python train.py --norm="rmsnorm" --norm_place="pre" --norm_eps=1e-05 --rope_fraction=1.0 --attn_scale=0.125 --lr=0.0037 --beta2=0.95
Below are experts of layer 7 (counted from 0) of a mixture-of-experts language model. Rows are named router (the router's row for the expert), gate (a neuron's input weights, with its number), up (a neuron's input weights, with its number) and show model dimensions 0-255. Each number is 500 + 40 x the weight over its row's rms, rounded and kept within 0 to 999. Numbers have three digits each.
After each expert's rows: "mostly gets" lists some tokens that are sent to it at least half of the time. This comes from a sample of Wikipedia text that the model never trained on.

# expert 49
router:540563498552600485509536447462418481455446517496542480564458575514475591556491443494491523466429533515532514516491451558527538552489473476488486471568589536473553487576527459522495488507445537523434572476527426405541552498515547510406583493492466417473436467459521536464518478508446540431467515495451478501489475455457441479521462581515528477482505511519451481530508529474509529479499477491482509543511443512483451529497543491470442477464535468515462473462456576442472453487485517515526501468439441503482464459510465452515492532499439491563581478547471549550534471544453510481487523508427439462478449461457453423456486462508444535485453548494486542452484481525527533522479549468486487478521478438483492502411495417467497523429553493568467537503465479481463477447480545
gate0:494527474478576563527553486468503508559501499511485493546435496456490540478504460536558483531460511478427537535497521619516535534442539490525528499464541523448520467451507449501460495513440505509530481482486560486542503569489482504534549566492494475409460557529426507461494557427504425485489540490438491495468510564473584454519510568490482502525470471508453526490473532530489451440491505459511527501503470571507498488469466522467480511463538478484514438512466426542510552520532570522555555476494506613554447544576544481469576445476463523512511549573507490570466520585450447471476442464494557461561595566501450551506502532458502544523530520543527597539510491498476561431447604471445506498490519535528508464447532515446510489537479536554526481523489525547515470484563460
up0:505535529498442525415515529519517388474508504485495536460568507462553572526459603516525513493552531508524501481481455412532520522553430459460477495513437539463525548482490473420537508533553507441520489509494428513510450460501469426499476470517521472517551549441480494537515488506495483541499502542573565535482497467528454564427513514449588491530453534553571515517511528478521502525572444525452509514533496456445513558530476489537567529520484535532481583553557527507540494452514485513409506537493472493486484530490485550525463547550506522488578496491447549521511531562553543584538550588522490553474457480514578446458517417533523526494491565509468417498509556503525524545559525510585505549457490531384482457509495513526532472539506528422522551545481499543513504519490513
mostly gets: " team", " album", " group", " population", " number", " result"

# expert 13
router:593549538531545454570543453372460461495471512445527475561533538521499501498524523615483503500462527534535525484491551486574527512525528442535535510465551516495530445504479397510555462502470527537543510485520449541504521451474543506469540470490560484485485491460481479574567517533466561468512525476514477537484527471535514455513484514479536539532507504561488495507550481490508554452496582516470515435536492468483394554506489489457472478456542511474500489460425552506478469509501525488450497443516544422501471467512456491476416572516439542517497397542456533519527521529451535484563472477440507384451534488503502457483517529472450456453533466495461549466366522474526585528548474522477486482508512549461522508477527472496519465473479566539409484555454478526424465524484502
gate0:543525528555516455517543490483523465497532469432508413525479591476534488482454513565516490563425499527486518511501506495488486447466542423518518486527436476548492483540506470512541533460456553479504481504515419523456467458491482536491470485516499553411484490485492513540517569491475553489539532452534466584566565587537474509558525542443442522486439469432464445541556495518474539451521486509492517454501527487470452525478467453504508547562511484526449526528506473563448497571460520464531565495527614482464520470411478462541418529553512512496544470496563431481464466500478502452555487486531488429481415458487492529507545525459481527539574465493527555425417486431567478522556485559453525459559455500470464503488540501507430487453529498456445501525563518507444511588503562
up0:525539515520562509574544485505532497482550506460496491529508577503582450472448524567482550558519486569504548465439515529491522421494491466488500504578520508524568442472508422464523507499488498522528471563507421528555454489514539572428523458532477528442505509523498535495476547434515531502540453503534479522529518512509458518547451546414420519485469491425458517512482496478417553440534461441470516498503502473534503498496508522539531552507532477512458537512469462552545550509470514541488591511460527458477592524435525534503494538575511544549552388482563464539473557457556501485502559455509460408522501472512424486504605433473521536511525468493415575485402503480580486511490502506508540474578486450443473501500538488519493487465519459538507533557513479484440503513528551
mostly gets: " Je", " Ma", " Cha", " Ja", " Bri", " You"

# expert 14
router:529524512554551457465574474462507494511471544441478525507482552499455522547459523550471431474443528513581530533545517493498519481530501480484547502525526586468496457564555471496495391538439538509521494503565476491540565532493534523467509482537512441470483446509519502524582477482453518502439546510466536498426511490501456436587523495503513486481494421566506443495525475568510567526502462519479546455527521505480411522552519443457428483511527466484419420470498568488506451460482514470459576511484441445480495444548470406472472584535480470484499477543461510544484537536415518461550498537480454455460537510529487473475477589461417504452470465474464515496431531522556550553507526518478412492508549491489485468446488500499477493466417492622447471506453481493485504487448466
gate1:497528438443491563487455481536575441489540540548537576469527474500477520450553473549539492501434546552467527539400494444537503519490572449516486441559556501452550483467500479549503518469482501427467494566552497463558467437505535432573493465479456507486509461450454480480511538507470556432478456500445537450461481483422518450502467441506571552459567527491493549503533460505440553511528626505481462438496497537474520586496498515543486506471582464501480476554547541546492513530550593448510487489452490483486499420567476527429543512513469481544519509510473553445524497523510443546409505561452524484511514566495493455426531552461503479545489455438489437535529516466482523490515456492545464500516466530457550470484420513467452523502550526499490445523484508470523461540491539
up1:532446442510494440478483492522551526497417594455549447533502572497498569518522505478508459439577468460461466478539488559541523441516501554458489493496525471524527484477497523466488451530558547549528511493471490514490490518491476502414462567580505423528503603569536461487497469549556502530532548532489478481558533492499496487504474527547485494513411505501552484505409545444548460517518525477520467526490472471527544356524479507484510420440465514452474464523505462503505482521527522437535531507477476439487521516449467447521474474510492467483539534528459502487414493535508435535532617508452506517483589395522449470502491483457485465437485506579547547550495483459511472542545492551438466469485555541443518502500510550503431482495495435488591517483463484478541519505576441
mostly gets: "---|---|---|---|", " |", ";"

# expert 39
router:566493542536551451547535500494468499503446504529519487549440488520432516496561499523500485474451506546512503486532580570521526519544490554499552525455483544484533420544467469447499424494526561589562527526518520510502545456513535464501468442465573439502468558471538527585565483513458529483541551464534488570529457429459497519536479529522563510523505446563566475586446473529504541465522498434476501449513441483433397569488578427414481435496529486472479452487445512460496501537463505504532556470524558448495504461522463441514460534587494482493501514471497475482489510543500501533536536460475482467470517451465440485473467479537437450418479513454512565493471518521554563458482546570486457520568475516488552483485544473449479520503546492502473522595542532506475534465459578
gate0:513558529560519513542492508522471487473501447511476383488488511453474522460548458490497469457538512565520546491455586519505425512555481520463519517435502458458538540466493488535539524489548467491471552526519533504538513540468512570510541517481530469496469544497493545474433500539530594462611540526451509537518487437412454520480518546504527450463563467486544556489519543451495505508440431391580529547515509485555525417482546535528556446542446508523438427470515561560508489440535525543512531554446511504533536490511537499530467539529536477500493460474521543490440534581515462562479500488492443520542524494447509483506523438583408480560512480493553475513440440557466505495485479523447472539516527479433522464469529483503436473503515452450458573445537545560453540477474546
up0:497481548452431488433454540504549512471431513474524543461495506553458557527503505515455504466484452478531450517534465469513591472466483505470476505511527516555427464546474441419523440511505554478540482529493383488517468491533495485460505517455468486492543455535502469515495499514552461509454446520522529407556553546477523459521498481464490573480482440496484483581511463513467531460519578584413472435531477571504526518517532507501454455430593483461531588518475531470450506481514487467460521488452492478461485582510452519527519465506527514431446525503519514535449470428518482398527508491500500455513542485442496447512529535416576553521525517506467537506544540488449554482465438401472532427501508559475482483530513462529564568490506528498475502478546392472568532544465490
mostly gets: " No", " Ar", " no", " Y", " Ya", " U"

# expert 18
router:518562523499549444524505491536457436475467492515517439573522507553515468546457482501501523435464519539534510495530561515506534546525531455533544511523522561444541470509529492482463506569476555505580543470557446530467548457470571498473500468507562420501516529392547502491561490624486589494530572518513439558479537496511444419496516504495567457477492464516509457496518512535549541446506548466464484527522457466485488494486554431461467404416455462452482491514487499450458472495494501490466530452500455569442501481527454484549468528559488486558500417496451490483492468558418532430528528525463424461498490452453470468478475551507417484471469512401466545473460506565547514479521500485453483439546525517482496460409524479462517484477479467500457505536490496468456503433434535
gate0:484531472418467505453457548548488497528565556525478468591503540591555508534513512488485447442483536497510503479539532535474436451554570418503513457490485482443486480494479518517423472493418516485530457500523498450507543426464504467470475482544549518480521483470569523480490452501520460512515463531512463522527485440516467500496489483559546491516476497508501520544458558482525512481504560470509521555529459494495503550518520549506549457472496481493516492504556583550515473534551467465421511516535489527527494469564503440539496440553438497612482420509500474503578451561508559524531472575540547398489429575581480484569501470523410516421392575472535450520540521524513509504546567488551492451520589440492461492504540566451507528488498474450515471465462512482440482536487534
up0:518481517503445491564501542444528495534444517449492508454503408540528501451464534588473497537469503471576546484484481507562540535463452505544580529459527463536517425489478507532543522557520451536419477501437541506502408595422480571519497467545444498537510535538505472553471492464517520503484506415493565494492474502491526544508536498495449493462540522500552476478527435538469452449423470556509564455444515464478487527491507487464436498563507539461501434552493473465511465572534442520507529546513587511467486516481471473481571552485515593413495549488492494456465542395530515517447478465473533535494541447448523484456521573450501504554580523497451510532465555480511507462518424484402496513454445578511471497536513505496498506495555521482461568469552544494517530487545470
mostly gets: " August", " May", " March", " November", " April", " January"

# expert 55
router:601436565493466456561496505497496558428442525518507485516463548548443505556497496561465437553450512548549526483525473521568531487533480511455504586551570546481574444527484484465512469441461591535525493534521484496556521512520526498493505497551497463471482481521511525513519547516488483503470482493499602423456496474502482461604515530505523533514513498491505445594527513528479543439520545431423462439572531503433430548470532494405474459460554537427513483478446532449492449452521471515456560498492495544470502460540466491460452457505488457555552560506512495532551545530464505435492528475452542452479480477456491430480416526466497460512437516544503467461423500526519538511454540518474451510554556587482491428462480521506468511453527534504458554555480517511459502541476543
gate0:513496526514477430505488454559480566546497475524463603493499561533558453473506461517495521481431475423492499545555530438505457605508497473461490543502540595481496444505489569431562483483542640552526460534514520509575526482503435508568521577450556544484492535467486514490494451498513495528440506522457447483552516479518590478512549538509572462448458477492451473544518562425466487438469495465497532439495507548442464456512555438465422492475538562421448555505574411548529536491479518544526484537442504525533500557536510455457504492477518494498433507499442506494455487477512485535527460475497489456543524414500470544492524550466534467496485457532521518502502493509558500489503501504516508488486421500398534453529528472502493514509566509539458526421527460520537502550488485
up0:501485476571451488554509465522477528503491474486493545567519545504538504516482493443491479479397523515550491503508466449523509514534519486544453443525423523441534490490447504489507504550519588494528468490478521492512535480536527565522497483543526466495535523466458523495500482493485508545405493596486544487599546551551565482510462532477497497477506442441522480514517510495518414506512480391510543473529514525517484489490540520466440470464467567432544493503496403464467474538492494596493486629483512477488477510526473446457474479479442470502478452492496591446515506478528447530513437479557533418489500468490542539587476496485464500504429426471513513539548505472528569535476494431515517421427471512504506567536617514599536518498567512502435518489477551505569470499412491
mostly gets: "ta", "cy", "ic", "ý", "ty", "ex"

# expert 61
router:540528557561537421539471529481458518457478503467520480506455531524472503531524476525473485494442498515509560514574503548530520486482459512458486533485488515487534491558487461503547426500475523497497469508540439410498537520463515490481512463501602484444462517455513578535525497548456449441573482523463513509429415473567478492549547501543595463573509514508432516503516430535467491369557550479471472430527504433488443502503603510522460431530498507435491496485487563500493432518521461523498559549480511504478506500493468469535463530547520525516522441462522532533534587502493571481548519469493433430481506478490420489510479604524419478486462519493467548484440522473508528489558437527470446469534551483486507501450516467508522428459441534516427468537475520484503508463409577
gate26:487504442484502520570505470492473452458536472536453534457437511528454534518536449533468537506500535403503513517402485522570602478521506516563442551478464525572508453534587545438501500517516486460462480484493532512528465487510481508544600437487515440465484538501550500496508410488537550438548443503480483496509504468492532458499451507472460509506545473549418561551461499503507499500444476472426485502448505527544471456485517549467466497464515495464446487405480518455513428519499481476503493575507437465533535462523596514494555571536496525464499495514562607424522544521504506443456597524509472516444556473552505484509507453449484444509477510514483512566544387567488500518532511472497508473523491481416553501535504503515432472486437483529444496540538469459506518524465410
up26:482537427461541475422490533500520475553511460526528488517445480490528509492498517463470564423486514503518506537502575494498466512526473503537474509574439519487485516459438475551488484520422578494560571489549471550534455474480591461482521503566539539508490481463473572469525442530538480546516507516561552567536509483457481543435506472482564478518525560466499456529503469466579529423527471538517455486538465517469501633460532485464486483585440444476618561524464503505443496543485521485477528435540513477498556475520454545529473488469523505523528540459448500509510530467482504466454504520545459483446493523560522497567504493509462515563506554562463546501509512551561525537509474426517491530440430472478522514507470509439535482390547514492598486525428442568466432468449512
mostly gets: "k", " K", " Sh", "ka", " Ke", "ä"

# expert 62
router:529519557505557463560511474437492481427469486448570512535549537552489502566477474563486438492475501487597540538502512503570527501518459471531551550509528523484536480548524522450546501516489510555530506486518464509511582470502572449441505419492479504453434458477534573551561545529427495456526545539513534531451534465489441417529549560485548494554519443549512529463519489536489577498511571462515442417510445416426461462472546520505476483462522488570492451479440504496488489499516449509510502506497567464492467447465444498468463520626441539501544476570416519514595540496464517492535532494461528448504518466451501471494502509533475500475472490492465582427477497474525501484493516537450424513569553503454485515508521453484431422435504513502460554525466499519450501503529529
gate0:515585466467485504528503434440577522478496501480537514470551522508515544547488553488482462507416509529555512606539512556493566531463487502565450470513513503506441509579487508527480553467501477529467476553480544587523470550493519413482483491542496525548512551559546574437479454525454517561517479555525510548508413488524437486515456562550485465493447487496522502450505515555493550489499511483450508472516453491543586506494524546537523482501502524498483518539469499520475426455498459482510454482427426573470527519500544480500498505538440442536540433462502454508457509537501545463595496501522447460488530432527426549505500462534441485554507561517547566430480491521479558542539575511476497504508573461497513504625585449506572519502512515521484581488478588524498494504549543
up0:499541517478509521474509449512590522538503439510495530506461545455526499556437431433537490527495546543485507514460413491475513530473492513469508484532559554470490478553518494539523475427591484504501479569403499546514523555484512482470481538540446529474495470488512445509505448490490576432531485562482470486465541518522458486470501487527406452557540491499595537497516490448413509517529482470448499548441504478515587483510557513517558485426512571553488472513480488562435423462499520503546496455407499555516460485438497495495531496504551541454504484421573491569477506407493549484519550478476439482512548405524433513457492466446499497549495449531491419517399504481478506531495530476537532512509486564549482534484551489457534480518508471534558490473505587460490461449502593
mostly gets: " co", " bi", " Co", " C", " Ca", " Bi"

# expert 59
router:562515559516550526476485523409408450487439525412509447521515492551459522488494481592490453502486517524529553543519521546511542464556469419537478583518534581438532489531534423490454484491432449540511534507589477475554518535431528508468534459513450503473485453424522541497548567513534479434537535538432529499472524444459482421531473545458481535529467521511501520497567443524493575458521486543483494474575468500459458574508514524437511479524532496501458464425437503451487504448496473503441535464460507502453485467489497499485497515563451481524496483512446535503526544524452533438523452472407426462450456469490439542408498532472500495504457538481426500494457589537502480458480513476478478542575497534449489496473552498482539464459491504504435551538498503534426552527473523
gate0:500478501527554541470519520480477569520472481428453432504421472523485536453518502507540526508486530528508449512460401494488541586543526506494458585545441583467437506457516492469477581452445490508481507505501464389522472505473523527489542477518524490484405500472440542485555537488551488489508456532476502520556520404549503468496483483548464551475469494574556493471563546500524571543442492545525485539478505437558503543465566493420509483520537543492525505465515475506590445503496482527523568544507478611471507481553516496468441492603460513544531506522485509569482509472477461450483418540435516473488440532501525483472540485457492500534472479452430509526475571438468436522494518551477492541557462451469448471509542535438491533491466442523484560442551484534466530469514572
up0:490563524503409548572512473523492418495513475564459584544586500522494485520499456451421480492580438521525522531498543525481538403476503504534484491484507453467508498503524529499483451526549496533521488506469538577499528531516473548519475515480493484538544498469525538494460476536368550535465557459446519442476493542517482511512546527512554443573496541445496545493450445500532506447543508425507546421581535573522487491495442536559433478506450480447523496509507491523473591491514505437442480471570491532489476519483414552509535516473541477503503478512521522472543559517520514547480566377558523527429535472507513519529493449569522461469498520513550524470535420581514467481578465461514521514453540534513477513470483478515433533536514571510439437505474536514559507453475469
mostly gets: " Black", " Gold", " Scott", " River", " Green", " back"

# expert 10
router:532532480531535491573522443494498452540457515477493428566522485520453504531476449519449482460512531556553480578564511544450544511560480441521476512467591560477514444548489515517502470553487510574542567486537458472519578543461594437448508412485550469465449531413550511557536518518518533431514535534455512580443456492450515427537488531443562574521496480573496503516476465538514532482554506549471442465526476488468487501520444465468462536467551452505479483410481520501458473461501499535501520494491520508482487520520477437560482507529451507556541508509448498579476529516499498538517587494446471474480416497470524434510536541500452518465478501497456473489526543511615550526426526474502512438534437567486526484473500443495409480464491521541522500518505512443468480549423520
gate1:543537543497428471497531451495454491440511537471489581549494534513486489445459521532462522549514525448471584519439490565469466449472499502532447522580492509540482541487525537558578516549437523521526443541464489414522496419528555488500491506523574543481455545479511505515555592495476513512542529490585541539433503511499522471469474515505523527465474465592537419494438471464459506506511432573549459539565471553473444435467550528546487472419519503516455499520472488582529509548551538546459484495495489488488544486504578539445493553542537509546514513508477497545564513456431575467473536539486463432521503510448549414433486474419520516455510501566469565566504552418536468497488523520473508480496478445499511487529451443531444499452470526479449517525471440489477476518541540
up1:558528543473470471518486429559559544491442496472485479420515514524489544422431493537455465537485489416504519507541450523441459471553447556442482550524516493462437496531456583557515544524438533508466556560528579482451511530551541475545455506523505549487526468485515518501524509488474550545572464504445506500490504512508483544495535467522515546410491519584494563452469454414557493602548450515511495478528487525545505510451495495494513512427451533488467459527515564496541509528570493514454516471532532524471568449533462464436518475428495549546511516442450556490521498518443539461510519528475449469527507428458535515543445481461493459527482497486497472551574558472468507471494587529431501465506491533489514466554437468576419546490534498449459577467565517522553542468488563
mostly gets: " 2014", " 2013", " 2010", " 2008", " 2004", "14"

# expert 52
router:595499533580568399501540455435444461502479562511527426470514513545465562552503444486504511459453535535500495557505530506537520534529451505496519573469466517459500458524499508444519446539458591507495505455520477534541544546479560458435488432553509505435524459463521529517505461513488523426520541471467517495449469496492544474551475523515523508527568409542491511531531534549493547452494505475456469500546420524483479539463501533408454451473465506469506452508441475459544470504475499487418526477521510506418480458563479510518506560503476517525482472447475487535523512445498477503561525504458428409436462501464515427440503573541441368490519530517477480447488567492522504535516474549453451510465515477541518508507541494537458403506499533528449523514438443464462540441457536
gate0:530467529560419375482445478534422606524484526522476442473534452502410485488521469499559477476591506609512450624471441524499489428530528543569524524480492445476553499539487521436582577571456576512427505545545487487510504569534507478550571511573527500514521474519530521482439533477464522487471534510485502508485468519523489474456473487490527533484496530414523555521500545532517497531448445452502446502474472454542468535518493473463470496539484470468522485516526463506531526452528496518459507512554514478475482484469456501512523510576470488482501570487495471543497465533498516459494554565494470483499444480499511503468515506535477420569527492527564493562417490528480457512442530495436489535389509474510509487445452533597489499495477447527537470499545546489471413531518533
up0:556439452475453408497445517543524616500575505469471476470490467553459470481487510487500410469487513533517490593464437543493534461480513474497562509455457449472579376487460545424578526508474520538501497544527519470532439558492482452479503507550508521504518477502560517453473537480492461517448517469497519503543442451513534482527520480474564452471490555486474511478468547472479531492471477463535481510471515520531423516470558515476477512477453489437518449565508445442572547504492539511478495541565526477491580436479447539524525487583418498511494543525508508540487501494534509486433494575479409504510440468482554515410544534535471444579460490550511473484518483492480547483472523454426557502452522475528457499499482537501424442515434483536429544507540537494551411500494540
mostly gets: "ć", "z", "bert", "ř", "ž", "š"

# expert 28
router:487491593532493475535517485494494533463488504408482512513516568537467568559516505502460472516493497486575551536544577493470503523540504451444536501512515508471520501557501440466501413500513565512486529469529490460548596399495522464444509504484568409420502530475530504512584482529455513461530483514462534501501513465573461453510483485479519456572412524570510443562496502517516534483496575447475511447504457466511477537543489492457441478479526490470435505442422541484468479419516498488478551451521463505470491478513486475472490532494506476545572503518501505503461541539452494452577532481438477493463484496441453531481545505503398461486467548483444555393483549521610550537473543505496426500517557558475514465547508473419429453504439486551495520532448477476505471480434488
gate1:464537548484499453487504459502499453546467474440464488527439454515497515556494519508505554513515496486487521499507544500462468466494497534488476456572453505466465419490437473523493473482527489567474603542566471481503570489533520480463421514480484398509503492529530508464576472505513511464529497553484480512469593499537535501526478422485597431516462464480481546511518485575540487490518572504548560538503521443503515548434525500437543498495499472434522487511493484491487496492515494481498526540432433494588552569512575465483493476476494522509638482549473415508482477547483495463449502574458526507459483552473457476435422543463465504487540542499532527491585507429520538518530564499489471499497493476359472509471538452477452537544543464515441511545478458543576517434458430
up1:490510509488510484468502465504496471498497451504525425477536547464509476386538517526493507506481547524493451517535449506525473510494503488500540550492509485511574591509488467459513542493502491525473434427473494502539467563510475529460599446467504524511546495489508450514454481533467546494421479423451465516531442506431510557516484557476473581495469549559550481495487456494452515508450450485499446469469416571491492485577469504454469514441535552548505491403504571585503508506534468555524545431524549545534471473435467572492479487512464496434432472501461554558475518493513508543616501448574505467466558497493554496557520453545569540529511492504479477499487466551517492523452425520542475472494529493604485477487502530487532517468393571477502476465524541473509450502525626
mostly gets: "g", "5", "4", "year", " 0", "}"

# expert 34
router:551580523522541490554509472457504478539467509473513502463476548556447534532459497563477475435482528533570529560522527564485513471540435477444530542515542525463523474494526429442519481539454528508533500480539428522527470516459604512427455444471526476463440497499507518537508557568516511436463523531479585517460505454534470488591539519481534496538487470531489506539512483547546493473532533463505516433539479498454406568434552503432485437494480466485513431486500527509492405454498516475424535458480508442502435418523482475500483551505465524534484512507447556528543502526500533491530458450433495526494409498403490499527425517452487506424504507482469533486532576503559551474505547580417456471535575572473512474504539425486498535492512577529476507541457494483447453471513483
gate0:449482459525531523485514436496515578494454461461514479525476430406488534526571497488486450537448514510478474528536519578490450430521480574457449455504477452459511443448515432512494536514488558467491503455513521502456513515447501522394451445465473487463491568559579485447531490548528536459545481507443451555534500502479491437462477492487539523546569479522459549442487547480492470554522583448444470441453471463531499526531392473416573484489497429510545438476522506491518486505554498447510431509498485479475567505594506520485519554551461514513506519519450546560518474572459503471479471546482540551562498506480485505521463442492568503390507474532489523551569530544496569427503496533466441521504514491541573509564439507500510525455498530506507528480490546514511475413497474
up0:483488500518472464457527496471443502558511511495532442535413418528528469480552557539451560488553514556509457540449549461470518531518450542479572528536517491484496488473488512522561523428492487446472556455499485495497422547563480524580507502471535522517463369495523558490453461480438471490463450482533553455544538471515511458489485561543492561483544494496495447538541409473482469445535486548468512480563454548545514580525594451558486563545470497468475514516500408551507553489498521524510569436545531512479467453488484499461501403454581595456545472470465471524466555453505459459482467477467496445526491492505506472554503516472511504531489514418484505409476456449494464501579537462610506526497512559533474515464461448506538445491494521541463511502511549517509494552492500
mostly gets: " f", " Va", " Pa", " Pla", " F", "Š"

# expert 40
router:520447591549557437519503474517496486496457515474466465547549531495500583560420484541458465427477534600539504503491499491544521527489439477510584532511579523461534502542504470494482499561435555560483499510543524452566591444496539483505541414566600453492520499454514472551518480575473481514518503499471507533452512482522425488516545517549531484516441540536509483470459484582580531448553527504491467468542514491462487549472520554543436512432525425452525484455467565487456448529502527465504530460519491501474448463524430439506474553491511454554560466508458496513547496554455556513564486476504450447434484506512491457483539516517439482514462481493509497483446504530534564513468511519431449450494497515506480522475480416484424459493509454561486530526479523547416481443460583
gate0:514453532465531503469533520467556439523488518522428502513475534509550459546562516552541518486490491479469487481461565489518553528483503508432518509525430456464599483432468454524465501453458467560429504507539523503482540456518581519494578601502514485549447426559510476506466502547514521488524450539450481442439516440489500466497442482522463518508412558529504465423543527545482436520434566466565525514457483489505458564471520501526495491470508495426437516485470454586440470466468494569517535513507494499524478541536469500442411552471512527516552531462544502555549544516470474529530476576609523459490520505510494439499506422474490469502429522500555527427472464474483453465522575528495501527512425492550522517504543489476472479426492406455446544484458583513531458487486478
up0:467510549502495526430505491449547446480501487581461563504576530473476461487528463533491476421484475526466453473487544490438558478398465504448523471545445489522521459500448480574500539493487496497503480510536536508536561567529493555498592525547504463519497551521513464566497493515521476514567462538501531450502453438566496506504548519441482414458506564531387445481523500521545450489500481478504489499456541495532494535495514555571491483410500552407473517502509481571462425494506497507507525450500466503460502534460457410463450538422540523543558493527548476463590522578479481521544556498612476501434533508509472464536569528455534494526418492538554532479462493471445522456516516513492460486416482484499548507466500478512464507448447447506499439425480507463421483493530506
mostly gets: "ization", "ction", "ation", "ification", "ment", "ition"

# expert 26
router:498584560528522494529497478469448519502468491502452480490485583515460542571500510535465467448536544545550511551519524576549527496547490475449521537485520544498510468523488450422501444523501507545480529508510474534541559485410537459428561505467509430468495443478468492457516555547471556455495564451463502455468498488488520500510552541521604516521505485523565472512529456595480521519552545465460545466535455490416474545482533438488376481489479478443481442426506499466485477494502491488511549468499515485477460457539471437517450536491519473595517490524478467512520492524495467500555503426446489486455505440411416498452429536437493550439454512398507584486432541568540516501460510454512448463537579476519455475516553467499430470470488530459482490494428485531520486520489501
gate1:486503535458571448541523506520553485561507517544505432521437443518456535472478517406466437494481530525548539552491492496538533446530486493570492478582449484479479520502490484500465518512489494528449477483540523498448515468483479485576492508446499541558528556412452518493527538433479518594458480422473506467493437509510547477460433529502465550561467469609537488478497448414449493529531467528406539590499561474532471523501538487419497521546477489499509439427497478504486506467486526439515522536558593455518532506506542458441535469490514469521492484498454497432566465530509484427547465465482510565484519445510456457481457517576475572439519485583490497474566458506438526453516495466526428512499522564483480483456503546537471512529507527480478598576513485562483519490497426
up1:430493490474491531468482482525517511518482482473431535499428510457536491542497551442418463519485507484585575490586493512474423537548499520524513419531550543446528542523483475563509484481530525527520521555568471486516534539531506526421445493476554573505500509507539492499508518508622433497509484547523489464534541524516579542508579467524517503477533576545473607423451504544480536444488485452447508456433490487539472453484518512493447487490470463469525579484450589502551520484554396537475533463506453530473503481514577500595494543489448493409563477542485560513540477478456477521573491547477533441491498493449445502433465455511516514507467585490460521525528437477527519539479479500562542476491476549483513474508475476430486468475505518494563452531540464504506476499548567
mostly gets: " 19", " 16", " 13", " 6", " 3", " 15"

# expert 9
router:575473451540513534539526407447492490447453548473547522602505559536503523491488477500426441458417511534555497585509531499597533503488396471499537507527539551509507481521547447465492452544452534499520548498517484557559544521472558457450517394594548524493527470458502508455506514505493457492512523564511475520487515434481549483490496555431506480536516449518501433550498483462547562478524505519474498477524454475494416568519553464475442522526490487456487468506437494495466513456491466533517517506491492508501505547539411481519465543524404481501552490494487544542597516572509526516539517504487439488441481461511486494489504583551488514514459570505453536471476555567550512495494527545423509464508479457451486481483519531458467453468432531614460480559522443455474495502455543
gate0:499504463516536496507519490538603486518509507478558591566493518438510502491434521428464473579527533489517452503531458505502484514564451481508449599480553509541505487485476491480511539580524530505500509595427510477535496514452503472514519472409484532482509421555512556487523539521498493518501525537531530452444486462490452420475471531504504509476474511540590520429460511493526551563502475505486470441591468534437493488436506489506456522513500525495510473478501482536428550439531519560480442504529446501534613480488461473503534459437491461498443465527444526536520518470599505526569496468509573494438513478573507502526457530466538577479491515552481507496511535489502462477546576530460553583491493502533544519428460561473445481504518572592498492605499480595468535517494512
up0:473546566417478496556535491503447575448549477482508439512482556485480477467486464495487494453473436425476430493402486525465484506506511514444508498516532529495436449523539467522456443465443498526534521503485512475528491548446524542550440498519501428490447511562496485459458510556491511416521522493429430512561529493499466512471471490494482486552476509533511442488546562558488462426542544437519465555484495508601567525476491473428590532411495543541484475434509505502577409543505485448511492453540495446470433540503483487542484532474542455463449546485530556555515502552448474507470499469480460563479507478513505538457533491515481532491458494508503480534452460495543398494522464494539528526537517473446443539576529403528461512457533483498497559428524548449537550445568456
mostly gets: "burg", "ton", " Union", "off", "ian", " York"

# expert 53
router:558516512583496518542483460451506519542491526493541482489508550502421484517549531525472502529524498575495535572545512530518541554563450482390512572513528563457532501506488419464475469566485544512528545474564498452533515447426571428413458472515561518468427485531495486574579524592502549444508531491511554571436571500544464509530560543555452522488492522514515445500554515503505572416490503480445496523491448496463515518548548499467478497490547487511471385533438556505522494527487500537490552459509563509448476521513477424464511526539499469485527503520550517552508532520506481467512528492478470467487514436450490527459477508501423461485493516481465578475492546521512520576509518487481473495562507531432527513480539461386437507518407489535538424551536530471475500487475509
gate0:465504493454520496468514455428425502493574499542459522508362484560452515515499520490585481499507524516566488550481518424462481551506554475450472509549458518453463541504482425503548592527505531485494476475547526458483520484485520523538550493452439506470478473533515421492559564515424442514520499510437529486468468541538529493514519517509467475467606473504528539531483534530481517493461471467514465525492465449529436534536524521531516516470532478586601456561543506524483467479506475528500569477542493483456480489558535448552499506538438526551466457449432552552438429534478421437408516548588561484542520505455509502461514553493478511491510492559491564451466460459476491539523528552535536425476467491514554482532462541476584488476377481526512519470497546498473537493485500
up0:535496580552518524470520545454543528551423453487540489504547519468550517513520467462451457578465513458421494463498559559534500417438448543513497495458555449575551534420529542548490411517482475478499507516438489466494491460536576562515471514485542461518477577468512551465488457477551507493431527463563424481524502501451486503531509451457584504500542506461474476482476510452488519512454522490505507454511470522508563445542455507481475496516575496455483520477496484461519502489490498505436511546519505536537490512531522518523515561443535486562503486568517483484518538540497462579500444511464514489474474505564433503498483514527522640426484527439488383529491460540507548425519467442434479469522477506503437556455535466545431480521602499464523542514471449554570515566516511
mostly gets: "u", "in", "gin", "n", "au", "bu"